{
  "num_hidden_layers": 9,
  "d_shared_expert": 128,
  "routed_scale": 1.0,
  "balance_loss": 0.0126,
  "lr_router": 0.00181,
  "norm": "rmsnorm",
  "tie_word_embeddings": false,
  "max_seq_len": 1024,
  "dataset": "wikipedia_en"
}
Below are experts of layer 3 (counted from 0) of a mixture-of-experts language model. Rows are named router (the router's row for the expert), up (a neuron's input weights, with its number), down (a neuron's output weights, with its number) and show model dimensions 0-127. Each number is 128 + 24 x the weight over its row's rms, rounded and kept within 0 to 255.
Before each expert's rows: "gets" lists some tokens that make up at least twice as much of what it gets as of all text. This comes from a sample of Wikipedia text that the model never trained on. Tokens count by the router's weight.

# expert 26
gets: "born ", "part ", "time ", "name ", "known ", "member "
router [ 84 103 112 174 162 139 142 141 125 133 143 116 146 159 153 104 118 145 130 134 171 110  99 187 123 127 157 123 123 143 130 106 137 133 165  76 124 160 135 135 113 134 146 150 146  99 137 139 168 141 155 141 124 112 112  93  80 125 122 140 158 150 101 148 190 111 133 149 144 177 114 102 137 100 113 160 141 179  96 130 122 152 135 135 149 120 136 140 118  99 148 153 111 117 135 101 135  97 170 137  78 148 109 133 153 112 146 123 162 136 105 121 125 125  99 149  92 137 138 162 148  93 133  74 105 147  96 146]
up0 [137 156 113 134 156 128 106  93 142 119 124 146 123 138 120 126 125 105 102  88 173  73 129 141 117 160  96 107 129 112 114 129 143 143 143 165 124 137 103 117 200 123  87 105 136 138 123 118 112 149 130  91 143 101 127  61 113 111 147 139 128 163 215 151 151 108 167 144 138 117 144 125 166 123 107 142 107 141 170 130 134 121 143 122 136 137 112 162 140 120 143  94 135 126 129 113 141 112 112 114 105 164 134 174 158 137 123  62 139 110 162 134 137 123 121 136 154 144 156 125 161 158 121 103 106  97 105 130]
down0 [150 135 101 137 100 146 129 133  91 117 156 121 108 115 124 135 109 100 111 148 121 146  80 145 108 150 113 143 126 151 125  78 162  98  91 107 132 112 162  78 131 128 133  84 167 132 140 140  86 188  97 112 131 111 140 109 153 112 204 141 122 117 120 120 119 158 113  97 133 125  78 139 111 108 122 135 116 127 114 151 122 125 123 111 164 147 131  71 162 133 120 157 124  85 111 117 123 145 130 119 143 125 153 151 128  88 172 112 135 120  70 145 129 107  91 105 156 133 164 117 130 145 117 152 107 106 103 105]

# expert 59
gets: "'", "re", ":", "aw", "°", "é"
router [169 126 122 141  97 162 148 113 107 121 103 125  82 114 149 143 119 117  78 156 124 152 147  67 156 116 114 148  97 118 125 115 134 153 113  48 103 136 108 125 129 164 134 143 116 129 160 168  87 108 115 127 175 144 131 114 137 135 142 126 133 134 169 121 114 118 164 158 114 132 143 116 135 148 114 159 128  87  89 106 131 138 111 123 154 128 129  98  70 152 101 128 128 137  91 141 109 134 128 124 135 141 164  79 115 124 137 145  98 103 131 107 120 143 163 170 152 126  98  85  96 116  83 139 154 120 111 121]
up0 [139 134 111 131 156 130 140 109  92 114  93 129 109 155 130 147 121 155  73 112 179 127 112  89 121 165 125 158 131  98 196 125 169 107 129 160 138 114 137 135 158 120 134  94 147 108 134 127 129 116 110 118 122 119 114 120 116 127 166 113 109 119 123 174 141 108 145 107 108 136  88 114 144  84 107 143 113 163 136 113  67 153 101 103 128 105 129 116 122  90 138 129 146 142 118 157 137 115 135  92  99 146 125  99 103 121 105 176 177 175 146 119  71 132 128  99 130 150 144 143 126  80 159 114 137 141  96 124]
down0 [155 135 106 170 108 147 140 126 154 125 136 140 163 127 154  86 148 144 151 105 197  86 157 131 142 131 115 148  90 140 146 165 121 165  96 158 134 116 131 115 148 110 136 100 136 145 143 124 165 141 159  93 112 133 144 182  94  94 124 168 134 159 122 158 128 122 110 135 111 136 171 118 150 142 109 111 151 128 124  88 114 143 111 158 167 185 117 126 153 106 106 154 129 110 113 132 128 147  87 122 107 129 147 162 141 107 179 134 170 140 135 138 149 141 130 109 158 150 144 151 114 117 167 118 145 152 143 171]

# expert 44
gets: "season ", "team ", "age ", "Best ", "game ", "football "
router [105 122 146 128  96 117 156 117 129 112 126 132 115 144 172 108 118 128 142 173 148  94 119 146 136 122 137 146 127 144 120 123 132  83 150 118 133 153 151  74 113 131 141 134 110 120 134 147 130 137 113 124  63 136 132 135 153 103 122 108 126 119 122 111 219 135 112 117 145  95 134 145 123 124  84 134 127 106  74 153 127 122 126 152 159 164 130 114 148 105 129  80 114 136  96 155  99 138 173  95 107 112  59 126 137 141 129 140 141 128 127 167 117 133 126 118 105 144 133 116 186 107 176 100 117 111  83  96]
up0 [137 102 125 107  86 120 169 113 130 134 140 139 128 126 112 151 114 106  98 118  94 130 164 125 131 171  94  94 130 104 128 117 120 143 116 104 165 144 157 135 119 111 131  55 115 100 100 103 176 142 132 171 127 146  91 140 102 112 137 110  99 110 146 128 113  99 104 115  91 150 131  97 115 124 154 119  85 110 159 143 124 123 137 139 161 123 105 134 125 138 109 128 143 148 149 147  59 151 151 147  98 174 132 180 128  76 133  78 109 101 142 112 110 139 108 151  89 105 125 147 131 121 114 157 121 160 104 121]
down0 [146 110 172 113 108 101 146 116 118  78 106 114 126 109 109 105 145 105 160  73 136 136 154 148 105 156  98 137 101 116 198 148 130 138 151 118 127 163 143 157 124 113 135  77 105 142 145 149 125 127 131 122 178 102 109  94 154 180 140 121  96 149 111 113 160 133 153 145 129  97 141 142  90 153 138 129 108 159 146 201 125 117 134 129 141 115 122 141 126 167 152 146 111 136 154 148 115 149 141 124 124 171 132 136 162 155 118 125 102 122 128 158 151 134 114 147 120 155 165 122 160 153 126 146 184 113 113 111]

# expert 15
gets: "e ", "de ", "John ", "y ", ". ", "i "
router [ 71 108 175 114 123 121 144 100 117  76 109 132 131 128 100 131 114 107 168 113 133 136 128 159 124 123 120 159 168 111 137 113 146 126 124 149 140 157 185 120 173 165 101 121 127 129 164 120 102  99 130 130 150 110 125 125 150 124  82 177 137 122  90  91 146 114 101 102 176 128 126 126 123 132 112 159 119 127 105 135 160 127 131 114 111 144 124 143 149 129 120 120 124 101 124 113 163 134 154  90 155  72  85 131 147 113 132 123 117 125 105 136 137 204 136 136 116 175  98  77 127 128  93 148 150 125 156 140]
up0 [115 121  72 147 173 156 142 180 133 134 116 137 119 147 100 100  84 126 145 142 133 145  86 147 128  81 134 135 167 116 164 129 133 163 104 118 173 133 124 121 131 100 131 105 113 149 120  93 111 126  95 153 141 146 139 117 144 153  96 159 150  92 187 139 130 196 143 139 115 151 135 106 133 122 159 131 138 112 116 105 139 143 112 122 141 144 125 133 180 118 136 140 136 149  92 127  97 135 146 168 121  93  92 163 118  74 112 147  98 101  91 142 125 137 121 149 129 151 117 129 122  78 115 166 136 113 116 132]
down0 [151 116 155 105 141 140 123  95 122 105 164 169 120 161 144 102 111 109 180 109 150 125 137 173 122 141 156 141 128 145 143 121 166 135 108 126 126 115 155  90 167 139 100 128 116 156 141 136 105 104 122 141 117 133 145 105 142 115 142 175 143 178 147 126  93 114 122 132  71 164 137 131 177 122 133 157  95 166 129 112 105  95 134  94 149 145 135 134 104 111 108 111 144 108  85 126 153 140 143 106 165 160 120  77 127  94 165 130 118 162 151 106 146 141 143 132 131 161 135  89 124  88 146 188 113 128 120 118]

# expert 57
gets: "t ", "age ", "k ", "ts ", "ue ", "ot "
router [ 84 109 153  93 126 125  61 153 124 153 105  90 140 130 149 115 144 164 141 127 124 123 112 149  75 113 129 127 108 106 139 141  98  91 118 115 130  79 178 132 164 136 135 135 158 111 159 140 110 137 147 127 105 113  84 111 122 123 144 164 135 129  99 172 164 160 133 111 160 175 120 152 114 131 148 136 110 124 115 132 133 104 106 125 178 152 133  98 116  80 128 151 109 155  93 133 119 125  99 109 109  87 119 126 140 171  88 135 158 137 114 121 115 147  98 128  83 112 131 135 165 117 100 138 122  98  94 147]
up0 [137  79 111  84 145 123 139 143  86 126 130 138 133 127 115 144 129 124 121 147 131 134 179 172  96 157 161 124 163  83 138 122 125 157 153 137 132 109 103 121 130 140 142 155 162 152 120 134 105  97 129 135 145 143 123 104 154 135 109 121 164 137 159  69 142 171 140 108 123 105  96 126 113  77 148 187 121 122 117 115 116 167 106 115 140 159 128 152 132  98  86 171 107 116 137 109 120 137 169 144 179 108 101 122 130 104 109 114  96 136  89 142 151 159 151 165 100 109 160 116 143 146 157 118 145 140 158 148]
down0 [129 124 119 128  86 138 125 135 150 189 104 112 154 134  98 142 156 126  75 152  81 159 134 150 130 167 113  91 128 106 102 164 151 105 114 145 116 156 151 127 119 111  98  81 145  89 116  99 122 157 152 128 133 135 136 139 140  97 135 156 118 109 108 138 139 111 135 120 114 112 126  86 144 127 111  99 138 163 169 112 178 153 129 134 132  92 158 103  51 170 139 142 132 119 110  86 150 113 132 157 134 137 127 141 136 146 125 137 154 138 162 107 103  85 133 156  96  91 158 144  95 124 150 110 140 112 140 122]

# expert 5
gets: "0 ", "% ", "1 ", "2 ", "3 ", "4 "
router [108 131 123 115  85 193 103 111 123 144  90 111 110 127 129 157 153 134 143 113 113 180  90 104 155  89 148 106 112 115 166  86 114 122 112 170 108 108 125 114 165  93 132  87 142 198  97 139 162 148 139 145 161 153 109 122  74 103 133  92 152 114 153 131 158 150 135 153 141 145 127 166 143 118 118 138 135 146  89 134 140 139 105 159 140 116 151 127 135 109 108 125 130 144 145 127 134 119 128  89 103 147 153 130 117 152 162 106 109 133 126 115 126  69 112 123 100 125 142 102 125  84 111  87 125 135 119 115]
up0 [106 126 144 134 129  97 139 129 149 109 138 132 139 146 112  81 169 139 123 104  82 133 143  95 131 113 161 108 107 103 125 147 181 111 101  91 114 103 134 122 129 162 150 163 115 136 134 161 143 147  89  92 112 108 125  74 131 115  98 148 111 154 123 134 164 107  99 152 136 135  71 172 175 122 130 137 141 102 147 157 149 111 146 128 146 115 127 141 138 125 121 182 146 171 128  80  92 119 157 140 113 129 127 130 135 130 164 131 131 164 170 115 144  94  96 103 155 103 107 105 119 113  66 125 121 138 127 140]
down0 [120 122  98 153 131 135  75 122 141 165 103  80 177 116 132 124 165 138 176 136 114 108 111 135  97 131 143 140 148 130 100 144 139 125  67 124  92 110 127 134 115 119  97 131 110 131 102 129 143 126 117 153 156 132 135 131  87 103 178 130 152  79 149 131 157 108 130 117 161 162 118 102 129  77 131 114 173 138 176 116 137 155 105 145 110 103 167 137 142 123 111 102 132 123 142  92 113 146 136 130 155 121 158 111 187 109 125 109 113 145 100 113 144 128 166 103  95 167 113  96 137 122 127 131 103 131 164  91]

# expert 42
gets: "ed ", "ted ", "ated ", "ing ", "released ", "held "
router [153 125 138 122 155 146 103 120 122 114  86 146 180 142 188 100 112 151 196 171 146 115 145 158  99 138 119  83 145 153 110 157 130 137 116 107 160 121 148 114 118 142 139 128 151 143 113 133 179 122 127 122  83 113 125 125  89 119 171 100 130 151  63 123 144 118 147 128 122 154 121 123 139 111 139 134 148 138 112  83 160 136 137 157 133 162 133 121 139 138 153 155 137 117 112 146 115 121 116 133 131 133 101  89 118 169 106 106 138 138 117 131 159 129 143 109 147  98 174 155 177 108 149  91 114  79 106 117]
up0 [114 135 136 186 137 120 122 122 145 158  93 110 165 152  90 127 109 165 152 131 136 123 179 102 115 142 127 127 106 130 127  93  72 114 136 141 112 114 118 120 157 122 153 145 139  85  59  88 131 156 113 108 140 138 163 118 120 150 128 135 173 105 155 118 125 146 105 103 100 130 154 116 109 108 140 131 134 130 147 141 170  85 121  95 128 118 111 180 191  90 116 106 120 162  91 137  87 145 143 113 126 126 162 121  70 141 117 143 113 152 129 146 141 150 135 112 118 153 118 153 133  90 135 121 150 133 125 109]
down0 [140 121 101 111 139 128 116 166 158 107 146 132 147 143 159  97  91 137 164 125 127 110  85  92 144 140 117 119 126 101 115 127 161 138 107 139  60 117 127 118 148 100 131 129  98 143 178 125 113  96  87  93 151 100 143 153 117 110 140  98 132 150 124 139 149 126 151  65 125 136 113 135 146 135  89 121 165 129  68 139 128 154 151 144  82  95 108 122 151 131 178 127 123 152 186 143 142 170  96 169 131 113 128 128 106  87 148 121 144  86 117 130 131 138 138 125 133  95 132 153 103  88 132 125 122 141 121 126]

# expert 52
gets: "S", "D", "M", "G", "C", "R"
router [153  92  81 114 162 130 149 140  95 167 136 201 142 105 154 124 140 121 187  84 126 132 119 131 121 118 123 164 154  93 102 120 135 106 124 152 159 148 110  82  99 118 149 136 129 128 129 148 131 120 143 110 147  68 116 154 138 113 155 144 123 108 168 147 144 141 130 158 112  96 127 139 103 103 122 122 105 162 150 163 111 137 140 142 128 126 149 121 144 127 117 116 119  99 131 118 122 116 147  87 146 181 128 114 122 161  79 123 105 127 176 143 158 143 133 109 151 131 127 158 107 158 184 164 130 151 158 120]
up0 [127  68 133 156 166 164 142 114 133 101 180 134 143 128 138  92 154 140 117 129 126 161 136 159 159  82  97 136 153  95 126 167 200 134 114 150 126 135 158 120 109 126 108 112 104 115  90 146 114 104 128 141 128 139 158 102 117 104 132 128 138  80 145 159  75 107 142 129 162 147 110 135 175 144 167 131  78 114 122 121 168 128 112 135 138 136 130 132  71 157 121 163 117 131 136  96 159 175 121 138 120 138 147 146 143 138 111 156 148 131 155 166 109 113 141 145 137 133  86 136 135 129 132 148 102 125 122 147]
down0 [128 162 112 147 135 149 121 175 112 135 156 132 143 125 153 152 144 146 168 127 131 127 101 171 128 145 117 168 157 119 121  93 128 106 118 100  86 118  99  89 131 142 126 132 144 121  79 167 141  99 153 106 123 111 134 105 143 152 137  80 133  79 155 146 125 175 121 142 135 142 144 115 117 139 128 145  75 154 148 131 154 117  99 116  99 123 183 137 136 115 141 118 192 160  82 127 123 119 121 157 140 134 174 140 142 137 153 112 109 137 155 160 104 139 153 105 108 111 120 154 135 137 137 135  78 174 161 156]

# expert 35
gets: "at ", "by ", ": ", "At ", "East ", "New "
router [136 167  74 121 107 158 152 151 112  96 146 167 159 130  89 122 150 105  84 113 169 164 119 132 105 103 124 133 123 122  86 139 134 110 133 129 176 131 137 164 131 136 139 114 135 132 157 104 126 126 113 135  47  99 113 151 122 102 133  98 124 157 117 121 174 158 142 141 135 158 131 145 172 175 114 139 141 127 115 105 128 163 146 145 106 133  76 119 173 129 133 129  96 122  86 156 144 135 122 165 140 136 110 128 160 158 140 133 146 100 162 124 121 157 115 128 115 175 135 154 175 123 116 152 138 126 142 120]
up0 [130 115 116 118 137 142 100 223 167 147  91 119 148  77  76 144 116 136 143 132 116 102 113 157 148 101 118 120  88  90 140 164  95 140  98 159 136 151 130 129 142 119 113 116 116  78 117 118 132 135 139 127 137 159 105 155 139 121 127 166 114 132 111 132 138 101 119 156 134 106 105 139  82 160 103 111 113 119 119 137 131 131 146 180 141 158 110 129 159 100 101 136 111 142 102 144  78 110 136 130  89 140 104 120 112 169 139 154 132 132 134 137 101 142  91 103 105 134 118 184 120  91 119 133 115 120 164 111]
down0 [ 98 157 138 135 132 143 143  94 156 142  88 119 148  68 126 164 110 125 153 124 126 119 135 136 156 141 134 167 188 160 141 126 110 157 123 133 115 118 107 150 155 176 168 127 133 146 118 139 168 138 132 129 113  96 127 142 131  97 154 128 150  67 101 114 141  82  91  74  98 105  69 119 154 135 121 114 115 162 153 134 116 143  97 116 136  97 111 164 107 126 115 132 159  88 147  92 132 136 129 120 122 136 154 126 154 126 179 148 105 182 125 116 129 143 136 123  90 116 142 124 132 160 110 149 123 111 140 132]

# expert 7
gets: "m", "1 ", "2 ", "0 ", "5 ", "3 "
router [111 136  87 110 111 144 138 114 103 129 142 107 104  88  91 172 146 137 124  75 153 159 103 151 112 109 108 120 112 103 129  87  89 108 132 133  99 126 149 142 115 118 179 114 150 169 129 133 151 142 120 124  99 129 133 101 104 130 149  78 124 154 165 139 128  88  94 113 134 135 156 105 133 108 122 123 101 133 148 156 107 175 114 134 109 121 160 175 135  99 107 105 108 136 147 133  92 120 119 108 114 173 175 120 140 133 131 127  94 131 128 132 118 151 149 101  73 113 109 141  97 142  60 115 100 100 120 140]
up108 [119 171 117 114  95 121 125 132 124 124  99 144 146 139 108 155  83  76 124 155 151 140 143 177  99 161 120 110 128 157 137 148 120 110 131 182 174 121 129 116 118 106 181 139 129 165 125 143 118 133 183 135 114 117  99 155  92 141 150 103 112 106 160 133 118 125 120 109 116 167 164 120 126 115 132 161 138  80 162  96 153  28 129 153 108 107 131  78 133 147 119 110 139 129 103 153 110 110 133 146 106 101 128 128 148 147 122  93 126 125 160 136  94 138 124 112 123 135 127 111 130 110 151 153 137 125 135 120]
down108 [136 133 162 172 168 152 142 139 138 136 143 122 120 113 125 125 111 128 139  88 150 124  86 131  98 145 130 161 142 134  81  79 135 118 129 120  92 120 121 119 118 174 172 135 121 121 129 120 148 137 144  80 115 149 103 111 166 110 107  99 149 142  74 138  89 139 125 144 138 131 161 137 119 101  79 107  90 179 105 156 136 159 135 149 135 146 169 149 165 142 136 148 176 157 129 125 116 131 106 185 131 162 102 133 135 141 127 115 135 114 147 113 100 123 145 130  84 125 143 171 165 159  86 129 137 129 105 142]

# expert 56
gets: "and ", "as ", "with ", "or ", "by ", "& "
router [155 142 115 124 172 134 133 135 114 109 162 142 142 136 141 129 132 115 128  76 157  84 150 152 124 133 121 128 126 109 123 115 128 129 129 103 129 106 136 153 194 125 112 156 127 115 137  93  97 115 138 153  99  75 117 148 131 138  78 146 132 119 106 120 156 113 161 103 147 196 149 137 138 118  75 174 159 148 137  98 116 143 103 135 118 111 112 114 131 116  82  96 124  95 114 123 161 115 104 112 119 128  92 161 130  97 130 169 132 143 105 166 143 164 107 197 148 147  97 164 125 130 125 127 101 151 139 119]
up0 [157 143 188  93 130 145 129 124 158 152 122 121 132 120 166 121  89 116 143 119 128 126 153 135 142 156 179 181 122  95 126 159 133 106 140 112 127 114 174 127 108 136 155  99 110 126 106 147  96 126 135 122 164  79 102 139 129 125 106 146  99 122 102 127  87 124 126  68 156 117 152 102 145 112 183 138 141 102  89 173 108 113 129  82 146 101 122 120  98 115 147  87 132  99 114 130 119 163 114 134 143 102 114 172 141 159 151 145 107 141 111  93 115 156 161 152 111 137 108  99 115 125  93 114 146 143 130 115]
down0 [130 123 113  55 147 113 152 122 153 147 120  97 131 152 137 156 163 107 128 109  94  94 129 131 131 196 112 114 169 147 144 157 146 132 157 136 110 142 106 117 108 133 125 140 127 118 126 125 136 130 141 136 160 124 146 160 166  86 122 157 116 161 152 117 134 131 123 121 165 175 102 151 149 111 112 156 129 115 134 151 131 147 146 118 118 104 162 135 122 121 142 102 106 107 162 150 136 125 103 126 162 140  60 116  91 107  57 133 142 167 133 157 121 109 174 118 154  77  87 131 137 116 142 106 131 121 134 101]

# expert 17
gets: "that ", "after ", "during ", "when ", "After ", "before "
router [149 127 135 144 138 180 111 115 137 100  82 111 169 148 175 111 144 128 157 156 132 124 151 130 151 162 126  93 134 146 126 133  95 179  89  94 149 132 120 106  73 180 122 112 145  97 100 142 151 119 147  99  67 116 133 144 126 117 100  75 126 135 123 110 187 108 163 131 135 122 130 128 121 102 147 141 151 108 133 158 118 153 108 152 122 143 113 148 131 123 115  90 115  79 124 176 150 125 127 145 121 137 124  98 109 142 111 165 117 130 123 101 109 118  97 139 138 100  83 137 173 140 143 130 114 102 131 132]
up0 [109 121 104 129 119 121 188 159 147 138 138 105 141 138 139 127 108 124 125 140 125 123 131 182 178 165 110 108 149 151 125 108 126  91 109 116 110 124 114 133 146 123 149 154 133  89  77 160 121 141 139 131  97 168 117 126 158 148 151  91 125 111 104 111 100 126 165 106 128 118 122 133  93 103 160 145 155 172  87 147 142 109 144 138 121  84 107  87 131 145 149 155 184 106 123 160 166 129 121 120 129  88 137 171 141  96 121 137 128 124  82 120 182  87 118 132 140 109  87 108 132 124 112  94 124 126 155 154]
down0 [ 92 185 138 135 146 154 106 104 127 162 124 138 139 175 137 110 106  99 160 103 143 123 124 114 118 105 102 129  76  73 137  82 164 141  79 130 131  94 125 104 154 133 130 128 121 141 133 102  93  86 113 126 126 148 126 145 135 153 121 128 123 133 133 145 161 101 132 119 128  89 102 145 124 113 110 126 131 110 111 170 169 196  99 111 111 124 130 160 161 143 136 130  98 141 101 132 133 129 176 115 111 130 173 139 119 134 113 120 141 142 106 123 120 145  96 131 127 112 149  92  92 158 156 149 142  81  70 128]

# expert 61
gets: "ing ", "al ", "ary ", "ent ", "y ", "ment "
router [110 182 135 125 103 160  70 129 101 111 157 129 116 161 162 154 123  94 144 132  93 117 150 133 125 117 158 115 102 168 120 129 107 123 140 121 130 113 141 144 136  78 158 137 142  97 127  98 151 146 137 106  86 130  92 166 103 109 113 103 141 119 125 181 128  81 110 103  94 151  86 145 108 170  74 177 136 143 121  96 149 156 133 120 124 138 126 145 137  97 146 180 109 117  74 110 130  97 132 147 123 141 107 137 165 134 124 153 135 127 130 144 139 106 131 145 113 129 105 134 119 119 150 139 169 128 126 175]
up0 [122 141 143 184 183 139 148 141 128 113 125 136  94 165 167 143 138 114 147 127 127 159 132 178  85 130 114  97 102 136 103 166 113 146 121 163 101 149  86 124 129 137 103 125  91 146 118 130 112 164 146 162 117 133  78 126 129 136 143 123 168  77 113  88 146  84 117 162 120 131 133 134 124 100 138 122 109 126 111 131 149 121  95 109 133 116 145 178 149 181 116 130 122  94 108 113 124 130 141 106 126  78 126  69 120 141 144 133 113 102 145 124 135 129 170 146  78 127 128 109 104  79 134 144 133 102 125 122]
down0 [124 148 100 145  96 151 107 108 126 129 172  99 106 126 130  97 115 116 102 140 125  76 131 120 127 124 113 103 105 107 140 153 139 139 130 138 165 102 116 150 107 131 110 165 164 139  83 113 132 141  68 114 111  97 114 135 129 142 113 157 142 144 163 150 185 154 138  90 128 133 134 153 173 127 135 134 157  80  93 125 121 169  91 121 110 110 105 138 124 103 153 128 143 150 134 171 101 156  63 121 127 151 125 132 125 151  85 162 154 111  99 130 134 141 149 101 160 132 185 153 119 132 120 108 171 127 125 138]

# expert 51
gets: "in ", "In ", "from ", "between ", "for ", "around "
router [115 129 128 128 113 124 103 112 146 139 174 139 149 149 119 115 137 109 124 107 115 164 160 169 119 152 142 120 154 134 136 189 100 116 104 164 173 125  96 114 148 159 124 140 160 113 114 123 120 130 113 115  95 108 144 165 122 115  52 134 139 132  73 130 131  93 128 155 157 129 111 105 134 149 141 153 152 138 114 187 121 160 147 132 105  79 149 116 144 129  93 106 143 134 117 121 130 176 188 108 149 153 124 116 142 147 124 136 148 150 158 107 159 149  95 123 137 153 135 143 125 172 140  76 130 147 154 139]
up0 [153 159 159 121 162 107 103 115 134 115 118  90 135 121  89 126 110 103 129 139 132 161 128 169 138 120 129 170 160 127 135 132 116 102 130 150 163 113 103 144 120 111 128 179 112 156 143 147 100 181 154 158 121 112 153 114 118 143  91 134  65 143  73 141 135 143 129 146  91 117 127 126 134 127  98 147 151 104 111 190 105 109 116 132 140 126 145 160 125 141 116 178  72  92 142 101 151 125  92 125 141 151 126 124 117 126 127 125  90 110 111 129 155 147  88 142 103 122 142 141  89 117  96  78 108 118 104 106]
down0 [161 106 118 152 127 121  97 112 124  71 142 104 145 121  99 146 128 123  98 120  97 166 143 148 117 161 136  97 142 137  85 112 146 113 102 101 115  91 155 165 158 145 123 118 168 110 103 164 185 154 142 104 109 132 109 135 110  98 138 156 125 162 128  98 124 129 158 158 161  87 103  90 136 157 138 126 114 129 154 165 174 158 123 108 128 113 131 156 153 181 154 143 191 148 126 136 129 167 126 138 139 150 127 147 138 151 158 137 145 121 113 120  83 111 116 130 135 127 144 118  90 150 116 114 145 160 110 162]

# expert 62
gets: "to ", "es ", "e ", "with ", "t ", "into "
router [147 137 180 121 153 163  72 149 106 111 121 125 130 158 121 118 147 167 117  93 143 150 121 172  79 156 135  98 181 112 104 160 140 140 108 134 135 148 177 140 138 145 126 137 159 130 113 129 142 157 128 125  72 149 106 176 183 119 113 173 118 102 121 121 144 104 141 111 135 161 148 124 167 128 114  99 144 132  83 110 138  96 144 140 142 124 135 140 152 148 103 139 108 124 122 145 147 129 141 133 124 140 112 108  84 139  99 155 157 131  88 147 144 148 111 170 173 156 125 124 109 104 132 151 155  98 141 145]
up0 [104 128 172 160 124 120  50 128 126 121 143 116 151  72 105 105 135 113 140  95 126 147 127 132  92 148 152 158  95  88 126 147 107 126 180 152 132 109 107 143 130  92 130 149 117 148 122 140  89 148 136 102 145 149 107 144 153 152  99 158 138  82 165 136 101 173 133 110 142 105 138 135 119  95 149 130  92 124 152  81 136 128 162 105 114 151 126  89 110 114 104  89 117 132 169 138 147 136 141 108 111 131 152 126 113  97  88 158 106 111 148 132 141 160 138 123 169 111 118 168 115 145 154 152 126 159 120 136]
down0 [117 127 133  76 153 126 102 139 122 112 158 102 139 122 134 129  76  78 164  83 144 127 118 139 140 134 129 130 125 126 133 153 156 106 151 116 137 117 170  99 117 154 113  91 152 127 137 136 105 130 162 172 152  90 157 152 125 116 163 105 125 121 115  88  74 161 113 109 154 146 147  85 124 138 163 158 110 161  97 145 124 112 129 108 121 128 128 128 180 158 172 128  92 122 162  90 132 127 104 156 119 106 112 138 112  82 148 121 111  74 121 164 120 111 129 123 118 140 152 114  67 118 141 124 139 129 101 120]

# expert 74
gets: "en", "au", "l", "per", "\\", "ra"
router [113 128  65 137 136 121 156 148 120 108 182  84 111 108 102 151 128 137 123  84 151 171 139 123 155 136 140 155 141 121 123 143 122 167 105 113 133 160 137  87 102 196 123 128 156 130 113  92 103 140 114 103 125 139 142 132 128 147 114 105  89  99 153 109 106 120 107 115 131  89 128 130 146 129 159  97  88 139 165 139 119 107 124 113 120 121 139 104 111 119 173 101 142 116 121 113 136 160 147 126 188 126 171 160  92 108 109 181 100 120 116  98 113 161 167 123 116 115 118 127 135 114 151 108 163 128 102 147]
up0 [115 118 117 124 107 155 118 197 132  99 110 146  97 125 140 101 127 104 160 104 122 130 154 122  84 142 119 149 111 113 144 153 156 108 116 153 151 107 125 149 119  91 126  87 171 120 125 184  85 146 123 130 108 107 138  97 111 151 141 115 166 124 146  97 101 168 119 122 136 149 160 101 103 159 183 131 120 124 130 151 158 144 109  94 154 153 125 103 123  80 115 160 161 159 148 140 148 109 135 125  92 117 155 119 123 155 112 184 142 139 109  93 128 174 107  96 114 105 149 126 150 153  89 133 131 116 113 130]
down0 [155 154  88 165 172 124 135 106 114 117 100 166 128 161 104 109 121  81 118  88 150 155 174 112 142 153 108 116 163 127 141 136 119 140  99 146 145 166  62 137 165 109 117 136 158 117 142 116 131 134 124  85 156 107 142 112 155 137 121 109 151  92 124 138 156 150 167 103 134 128 109 140 140 134 115  97 148 149 165 146 140 126 168 142 115 103 145 126 171 104 118 143 174 137 125 131 157 137 159 116 100 114 147 131 133 137 132 160  83 150 133 106 116 153 140 159 109 160 118 133 102 151 115  89  69  97 129 114]

# expert 21
gets: " ", ") ", "ch ", "k ", "om ", "h "
router [103  78 162  82 129 153 108 134 151 145 111 150 120 135 123 101 157 127 102 134 127 159 127 103 104 106 139 106 100 124 154 106 134 152 126 165 137 120 157 113 107 123 102  98 116 117 177 158 154 118 137 146 180 155  79 153 115  95 120 125 134 115 146 160 162 144 110 119 149 156  88 121 131 103 106 130 132 127  92 155 168 113 159 133 121 140 116 135 150 111 139 112 145 123 130 128 122 109 107 101 129 127  66 141 125 153 130 105  85 122  82 122 118 173  81  93 103 105 167 115 159 158  96 103  81 131 137 121]
up0 [158 138  98 131 130  70 206 136 161 139 152 160 121 131 107 111 139 124 145 130  88 146 134 173  78 118 152 114 177 115 116  99 141 123 164 114 150 115  81 148 127 134 140 140 116 142  92 146 168 118 112 153 116 111  91 118 136 119  72 161 162 101 127  87 141 141 148 144 162 131 106 131 151 139 105 143 138 146 105 155 129 141 150 159 135 145 103 120 126 115 141 144 101 115 130 130  72 112 124 129 144 171 157 131 121 170 117 147  97 135  88 138 104 108 145  99 119 148 103 136 131 149  80 117 143 124 116 130]
down0 [151 151 132 126 133 136  87 135 153 113 127 137 166 156 145 121 135 104 129  78 155 196  96 139  87 147 142 118 130 162 145 128 113 117 105 111 126 130  93 153 125 135 127 168 109 127  87 115 108  86 105 125 125  73  93 133 158 133 111 140 154 164  98 155 142 141 127 155 152 109  97  92 130 108 144 102 150 160 136 148 114 120 153 136 118 128 114 123 159 101 100 116  98 121 140 142 153 173 107 110 163 130  91  74 142 137  98 107 157 132 128 108 138 122 151 162 158 185 108 106 151 138  86 113 134 134 149 104]